Experts of a small language model: a variant of Adam for the experts.
Below are experts of layer 8 (counted from 0) of a mixture-of-experts language model. Rows are named router (the router's row for the expert), gate (a neuron's input weights, with its number), up (a neuron's input weights, with its number) and show model dimensions 0-255. Each number is 500 + 50 x the weight over its row's rms, rounded and kept within 0 to 999. Numbers have three digits each.
Before each expert's rows: a language model's description of what the expert responds to. This comes from a sample of Wikipedia text that the model never trained on.

# expert 36
What it handles: Line-start markers. Tokens opening a new line in infoboxes, tables and lists, such as - before Designer or Builder, | starting rows, Born, Date, Height.
router:506512571460516467414470511539471547396447558522463524556468395622472502507500556484493539429510381585523432496597541492503494427494456538484419538496546510414467398494498560599530483372540461504572534529415423471552532525498470507518413550524482495499486546510414516430464568517431462513484531532563443491554507527451609427441486506492471538557568501569491514504507459536460503548596415488553526494546470441493464565498535496509451471530546430545568683491466524465477464461561476469536461445562446498400571535567475521544452495508509583517524555487417453507449486565489440479419557432442468461451545514448495478495465533504518464480539478493500538458486533495434404485448456498525596519501431513471483499522502392516412361483513449464594499619526505505475546556506396
gate18:468513511499472530523535488465545539498477559519552480518460492516576520524532489428505541457523540558520429545538498425543518489518526491568571356419542528422502520469510446441487535511540503481452489533581502545503463514481513468483427474478515376582481597441458538471565426459507535580526438530511508410514421551568588561474479539496505501475441491509526490554505467437545468434555509571444594399556452551453477549539616549496472413465502486447486554430504540533491430555455541540583579482520483510496449488637599541647510493536517507430546491451404571478540547460520489476458450469522565449406465621466580428514526482565505521528450481521489468473456509523379522382389499408501548472481474526497471543519512485564497478506502425537496612465429445553455447523372464
up18:469467530487554575439531502513449501525509585487463509446520465506577482549516357409548540521445503530434531528597526432464452497440603476555563532400509458447504592535515473461601446554457504535421575528577422544470526503478487491608453534495573450621479480489491520441478536510566567593502449458522481512459525575537492448501593518547490484544496497494534543502482558451501533463517467588510510419468512532448559568467497577413529367514459537548489579436563555469546500466476443534580607519475481514493462472470493517601525511520399508433564511539390528558516520565549490493551527498486517488361480535486480495544536467573487449599558502426511422456493531428510482490492424439583541477587445503554469539496628459500484453448481550432447504453434488432501428503494425
gate19:539509563534411437460611453480522456461588468487489493447470490480541556567546452500484524525427416464475438504512589560615590489578589495533501491495378466413442524492426480521511495513484472490514584566494482547501513492560463491440529528498552390576458489509537474592503436483458453515463489446544504448496503473464506406431446582457491584566502450590558430584471525443469542555525542520491599523504564441465492523435549417419509522482532443531519485574550541512542437541515440470583439517513609469368486557499466384634494444580544532545524561425429540436482470572541468507425547484443568571471517473481502457429521512540497499567428412561541434454501511491525488464476539527527454503521536495538512483535415468466491405520538466473483556533500454517557525577453607
up19:478422511538508491560532484568428561502552494437494423499477561424402557490490430490481494510482424519490577424460420515447474497526535488467515540621417452499309468435505508527518504573490513438498510454476570523547444438461528565470404424481555515482538506523557471526451511540481505481503588432525533472440530382484466519562477522479581491447479611509484520415481488481466477436525409511481385563494515392537412537482515497472437476479515433408602451537497436532556525542484494490383515422555472420563499494409522551453438455482456480533498570553463451548473508502525512420492491516594441457496611561588558535494507546447471540540476430501563510487490449529585486375545440452473538443515596508497497512512524573467521468473454496538447500444556506426488548453583426
gate20:411519463455479440576510497446473419510433556571547449425589538439627494436511358490565427572474444494533438487550617374487482509527421594477512518501533455460473432441461501438465470570553514476557476482443482503474521462458472488494548573525499426579551561509489542430455414513486515486567445474436519475494502428542561445473423452591444455490441504539499512579557525426545535521528488513519488503491537600522502566360535508502527502553548383465505542531500491436556486446468557556494492546450488457502446387530494485533531521438488465444473500432509435466430492487508518542498545523455493508487559487438464421504472492496407510466469474505491480557519440543433455425501468455505523510552426416571466508546448435516430441448513403420624538450519465529527382437528406
up20:486538503499487464504505555500486547462574495481495457538504505504500559446506421570534516497546437451526504488494588495553520483558413489497466530570579411514442402441423482433607587531510451510539404437503491522497484416534523542567557472482397458537519541522451535510482496471476538450578409476439556615518440463457483519458436405476491530497477437470463525519448487371548550561535485548360614499486501491450625544480528442553579544499421413455465481494562488465517470524518488458507477514475384522420487451491476474510504455421489493481482501556541579484433596552481463543546564520525531440469517472540535452398329502551460493425504470547511513457484553465533496483464432492501421529503439437465554438470475535503616529454478538392485519558431599482370497522487526
gate21:481533445462498489473522562456560586517511567567497485498543413489409510511583529369500452514442526522533530558505543465511460496515541543488409416473528508558478513452506517619416515454488541484509533555488524456556458550475492464483475558541539434455477573452546477493487452522426489539538450535504510512422510585530462559575515462572591469403420457537497468477406537578493537556495534440612436451493478419425518509550540535443586599453517527473525521480526483501554499545603460446501422363575484628556551502490506512511480483430531531465540474515449533423520490547436536489453521530394523489596536424436548462505511495556511600513445505588443556548537463427429474516535576491440566434630483530500429547505362469529490501451510510476470530419518505559497484610544499
up21:411574429542538451398403426463470529489480503523511445585497463524502571458586487484518501558502466461531507467480494417497447559584558506547494527483495534583491479578556544540398537517471632459405586496512533431562484487534509500441548482487495549529497535619584495506571529541509483487499523572502536507428520538501534436482533534541529491563557560495415428475486460536550466551516488407554480454515487535509486360598497453401562562493481553537450536473546547565467476568512456478509515481493528512516474457418419576515485509514489583557383592480549493637508509528562447476449609425554553469515544522548431463498508415542551548579536572540418534550434539410589445477482536458483441476509442471460403558487520477598496540483522554510495498500451586556507509569570505

# expert 37
What it handles: Sports leagues and codes. League, division and cup names, match scores, coordinates and road numbers, e.g. League 'One', Third 'Division', PAOK '1'-0, CR '9'51.
router:529523576427581542413466528494467540481536466530552539527513510517483516491540498439508485462518461586523461541553536545554522461417548526496513589404576485478460450541541593559481398468513531595552455455496421535613482562478551480538442572596553593507477561535484598465445538513382504492493496592477463466525537471523632539497562542430440450538554519445474542561497454505432449475482484511547444466528470540544534516531445485554482416556474398497611616381460577427522442425541488478531537525466501463470552537552450534516474561404449584510480574467471400513406457519520515477560499446451373493503438484504522516363489512522454519497492459533540510513504506486482492477471450532607437468485472492495499526478527428445459397559590541471560402520514514567479468544507501
gate1:519440560479499406504511461464505481556460491398426423484531538429448467493553497506583493506430563484584471532463530637434472530503528526463487531460539413500529480565538442537585419469429511400414546441512510550585433581495491534557515502560522514503514458541504510514542429408477379541442508546504438512484485556617477454426474593509503582516584475504392486543447430490546466430504483574483431528461486505524517518414498527538502560482568492540510565540491509553499493535523512563530362527537471583557647608552554484408537600531391481573537471510451487437462518493488431498457495500492488478582537521524450518489458545571458530424493479474514583540487484546475525446566604464425485472583526493463495424496510466556456442479518510468506482464507443474383478484404512
up1:475479473513441442426583584562527409495513532432540654480480496547532395599472508441434482539535439494389599448507539497517478508496478501526501544541434468520463527423481522467504489465533431500549471497472419502566558445431549526426492494556566462459464523477483502504447493478479491482467631444535513478444497395437399476605552422560546485544451465490534449453527490577352497437503549471502497475525566460472429475589504493467492504449481536530448508548459516525519509539519509485463421457522517485476445546493527458562518566610446456542498491470482596537537501555451502515437522494475490488476508483580530518619374488445531431561517504475458528439480440541513561635469552526449538494527371561482516497503472572452509603549378574451492587518550523458581467560516539
gate2:466490419497461501448458475479487513428562425532562541466438548466487477498529329493584529536424426522496494512409536504517543467399534416403491499466503505499515441485523600490455462517468579555427445427524527474469472617545444455490488420512389516476510438539525459625508508462484554526509472470597488501551492525520493499386545575355490533513542476503576467486399590485540496504490486451487460508461547432442474552483592511491566420612502389464531587544495609479556398575497607429520602502477498480478506461518541482509449508490543599465381480466507515472476543541479571459430505406557541532449428461541483507484567482504473492517468497488471547522541523469452566506491486554498491501457587449506492502463579522523491544456514414526475535527527450414515480553596497
up2:575547458485570467461557553497448508449481532421470505555490395459486502501491536529509445519432557499547496477464493561514552442526506451500529559529427538562490475538495472537498482492518525439436519485444530433505600450484472530469474505507412549475460646435552488514460553541475501478429470574532511473523512473672405498415552464540538536461459501485452524516542468521483464583508428482465613554431461520595467508453482476556370532488505514490546482430565543511613602581383421478571472526569607487495515433497452472420444498460584471523515503492518557456471401463518438452530532504390482504378509549406499476528403529596571397473495564510504480527559558408439506536471496485616460470500481509563508589481490537459504580491535558528448433496465504471509470562484470
gate3:572501550384482541516541504517557473532512461484445471527435475435479511477529581447535519497467502445480468533530477543582465489476646546556459510430553457472527531437475553549425392515482534472549450448552524584469458518449486468532389463558427550516474452449479596557405477505437519487473520481516467526535559495509503488526524484438529491573435566412491512528480540582577537510648506573421575523439471588547530506507508420529467478560559440522546559415592521412546485489499534529465637512511515424537504511514392520423477527409462529575593578512509456505498485451411511528434534520464489497579510537503445514488500423505467506595517459490537531621534483451472501570457398463612438515473415503508598442539557551525486455535503563498531460439475584471516468548567455
up3:617497564449614509500540503528473453563462584475489474578515366456552523400509520465516551488502491495510415515496556517553493480481595449565497518473448496461574519497542572470471405564440541470503515396534428499534450533523507532556501597590488577468563524492515453428396564527449591491550528638556465535574508472533449496477543467555548480630486582555439569551526468548517532499558548571461587546463497598496505516522522479527470490499559476510534575579573492437516427477453426571525551538534504451475587485512447551431473516499543448428499616406497541509552485480504392466474486484408560550440532512474495474517464485522453478561503456524599413569580507499458517496517498468516447473412467551508524422458488509472472398576528560557462449459455484453583468512480517
gate4:544397546508558528559428483408487547493488611457555448466462442476449410539582499560521540474470418447530496473472443430476563549409547508559548547534540546584497395459563489493578429433469518549585544435509519535374469474433511529497560500487527513493533485502543424465409533580583549512470492512453511503472486466554530561563571467546473514603513479476436470497495411481484479453403637510454529479544410503440548574462417478447464414497467582537486575534379505488572487537485521429507536591506524531512560564514515438462494485594547500539502437448505558436543516507577510485425439516518418499501644480429429522483606509572546548510509403501510401500427518522527428521552476586555457517483550440464465493504541464513538472475469445480481519467513480500502444472454535
up4:535455519500451526426537480444581565476503401457578442572467496494459555391424512479551535507478522498537484585473595459539501510477482536515481517448494503565508597568577441486433539471414458489412446431540461460468467518502437439471495501471492485416459501453531380502494500491611497473536470508594478496542486519463538497446452389426476491476475542521481558491548422487485486515509371559438414486410568524616407417426483423557626474525499436484517552478671503527450448502431466502418433474514438518507449479460488490508438482454531475489528412548480562544457401485501403597580519492440503482437477479486457546499513557468580501492428490439564404621553485574502502489546474541520475464524537453470473506582498484523524552481480543501567490535521547482484545460589525

# expert 34
What it handles: Table statistics digits. Digits in pipe-separated sports results, election vote counts and percentages, also check marks and dashes filling table cells.
router:568490608531515533444470469492503556429470476493553528543538507594456484463535567498488463482447434541382427484531475472563455487476531504507545511466527508428481404543561545564549466442462480584553499462455424451505490509503596492570507543583478554489496548484519466475423560555419477553529547597550433481459485552531544477458537490392454433498508495529488507522447389480378500542493539544520446483505425546520544542496402513536488482510383472550501615484486542471470530474522427597497417445435504495443522550539455495539460523551468548500548521448477386401475497535529453490514566488387436453444488438530486584477479459480476433576589509471503556483428508412377440506445424507534561494420457520503506487417533371462488379565516513477550419573506569444498487546528444
gate8:587455501477469540535461472507523526562529582543527493442533520421581487440573606532557510478518444513421517446455455436472595531441486471429517571439455519536510495513545468536534476441387501606532488515519463509417503447462483529516559506584491526558587522502555449461469544488527517553532478385420512472503471505538459538452593552474441467547475482497529510518540342514511524414477517521394495530544536419532553468493419548450541517463434482458478484506483512469616462449516503455480555569411506512590493491428527498487453486529430507494562424425555536447473512510524441455553514479442503451498522446496470455575532438480469608477489434490468495529569506506606408457561489627565486479491459532563496449542535478523598510541585384507569564581603388511618534464476535
up8:495549531542534523569387516463496475473471530588560499572405508488467614448437547442571628512464431472451592532510503489355482477592511509441509520449483467503406534524505527518531513485464453480497487492503587547487521552558466452407481310429517578498458527511561461519526487491552530452542444536520442500569477497503515545536583451499476577474470521443592518367443533485605447503473492471482490549472481543503543523527499541443553461568548532461521423567458525503567509513611451474438534446523522487440458556497449491483504422490489542480511599467505540431485534522533433562499448528542451565449496456487520512562485527509540390565448570503518502483470538493556465438534456518540542491448545568564563446614505481432536493483453443421519445445596534351431471509546542
gate9:497564441561502425499578388463498558511449459540513506485472596485470510486541438447481386499514501441521465512504475461529503573433383547446559569396513527549475426443526496454512493570465471464503507418584560507436507575502530505532562492451504486504448490509463501558520517501506445448468339509576531425457532459479506445426489403466459571440473527497414447444489485502559545574532516456620531413496463540533485548488452526604471462564475512438523437515518616482444469524539472429586548483532395511513455493477444517594564477503551482559554507461529477491452511456559475490474519552483502503521438488461429456523493462449567469541514405564511395454512486476586534562509379512603543457393514455476552520455591564449521527496505492498483504468373473469487578626441482
up9:475525373515474469544429544572483463498589519462444542555519443461492575562501561551481481513546574527480512518533587533495441489518583456495520504549516569523505483449515531518544541464488455457501517503544455528503522373548496480457535637483502498525567520555450495463477534456492446416519548493495561505465520535510508501550530555555572486594511472511558486466494525497548413508525562611421545426473556510479552424476555444486409501474479505487466456518432445520411523499475462504473533540631533587585557522593546373445542570475574584483537508487477496410525540480517463542547393483467502469485551367606462597484492529477506563436498458447437555485410415519503473550433500435424531596460454510594504422405604535432473491446496410519551449524537387516527496502495531
gate10:572457582523566525512606426466542612592524500435491480482428497637436491434509502581556472536520499528421486506508453475542499503516526414479586428518464489489538477552532440467457533521456541479502565425556458478472460449487538430604494425531394457500488523630457492527423521495506565560502495551480575568557523500517510471474423445521436463483490531495548548538418445460456542492427582483416522559512459395488438455455451469532484523548467401537541536467461513471443536495532461460594479583478597551435511483476465503506449578541487516515554479572415510508549569559530405473472599553497367432486431502459478503510564476482593539533518423563521544477414469621512563499496414447487488480483466516475539475444475426455438466500537442414487537437503454515447558563442459
up10:560454480467563532533500428519471437586533438466531532483500456590464466539492584538453468553493515541477563423449511547561563557472407464358458514466526556471579525542493483442436519456408492455449433604514554524544480485430443511491546538535530515521520611496492523554470456501572480482521384421551636589483594487509506553398491561421487542482525501541471539481566514477606586587482537516528515491529475496506500534454558499523532437548540474507478447542517499505619503483499488479527441512533542567525550453450490434608490548581513468554474487436568567481519469494476626432454478545527506571381471437489482503545488516485475573414434445454461482471510507524581477430472503568562502490545447504543465573573475459470513446416508431553446449552442541613511442431489601
gate11:542423524478475425455386609478498373527441479476494487390502425474555567558409474463544614497533564533494440404407509472589481553478510514629503489470455459475527494436503469391454469522507462543413488341531425431459417460531500454525491614588516564510554487443488472589515526505553471495513505446468468462498498431473427486578440555556512536508464503604510532481502463519560436484498526458491436496434478494497520580457533529521559512423473476450459484541577512524403464484521525497496579541442485500559555537459498486574571392541443512474510474522425473504503547476464420471552563533477524497546553507489507558499509463471490496567532532428436417522458520385498459491521469492413480446451476501432443479491492422535548465647501478467452462429453588551494468484574505
up11:465446511518456468548522463620465527532520507488454462545562472522518494491553603489498426362533553448499666539531597465417453504456535546494550563475472525492517364540539557461612578463438521543515496578427451646471541483485474508459460475493602554491489476468487397488492496530492554491473362478560423479576486502467528486515463518429507433592468542527408459474529500528601567524506476565527427476501460454475489473534526471433474563461499484497479510518469441531526515450510437538462443591559462496604490520516456551413477472444497427545413529507569512560486458509537492516493453519472528540565545542535520436524475494535409544478519506439538529494494476527533457485492467510428539546469539428524476398528489672600428535519457429402537490439474497473532580553519453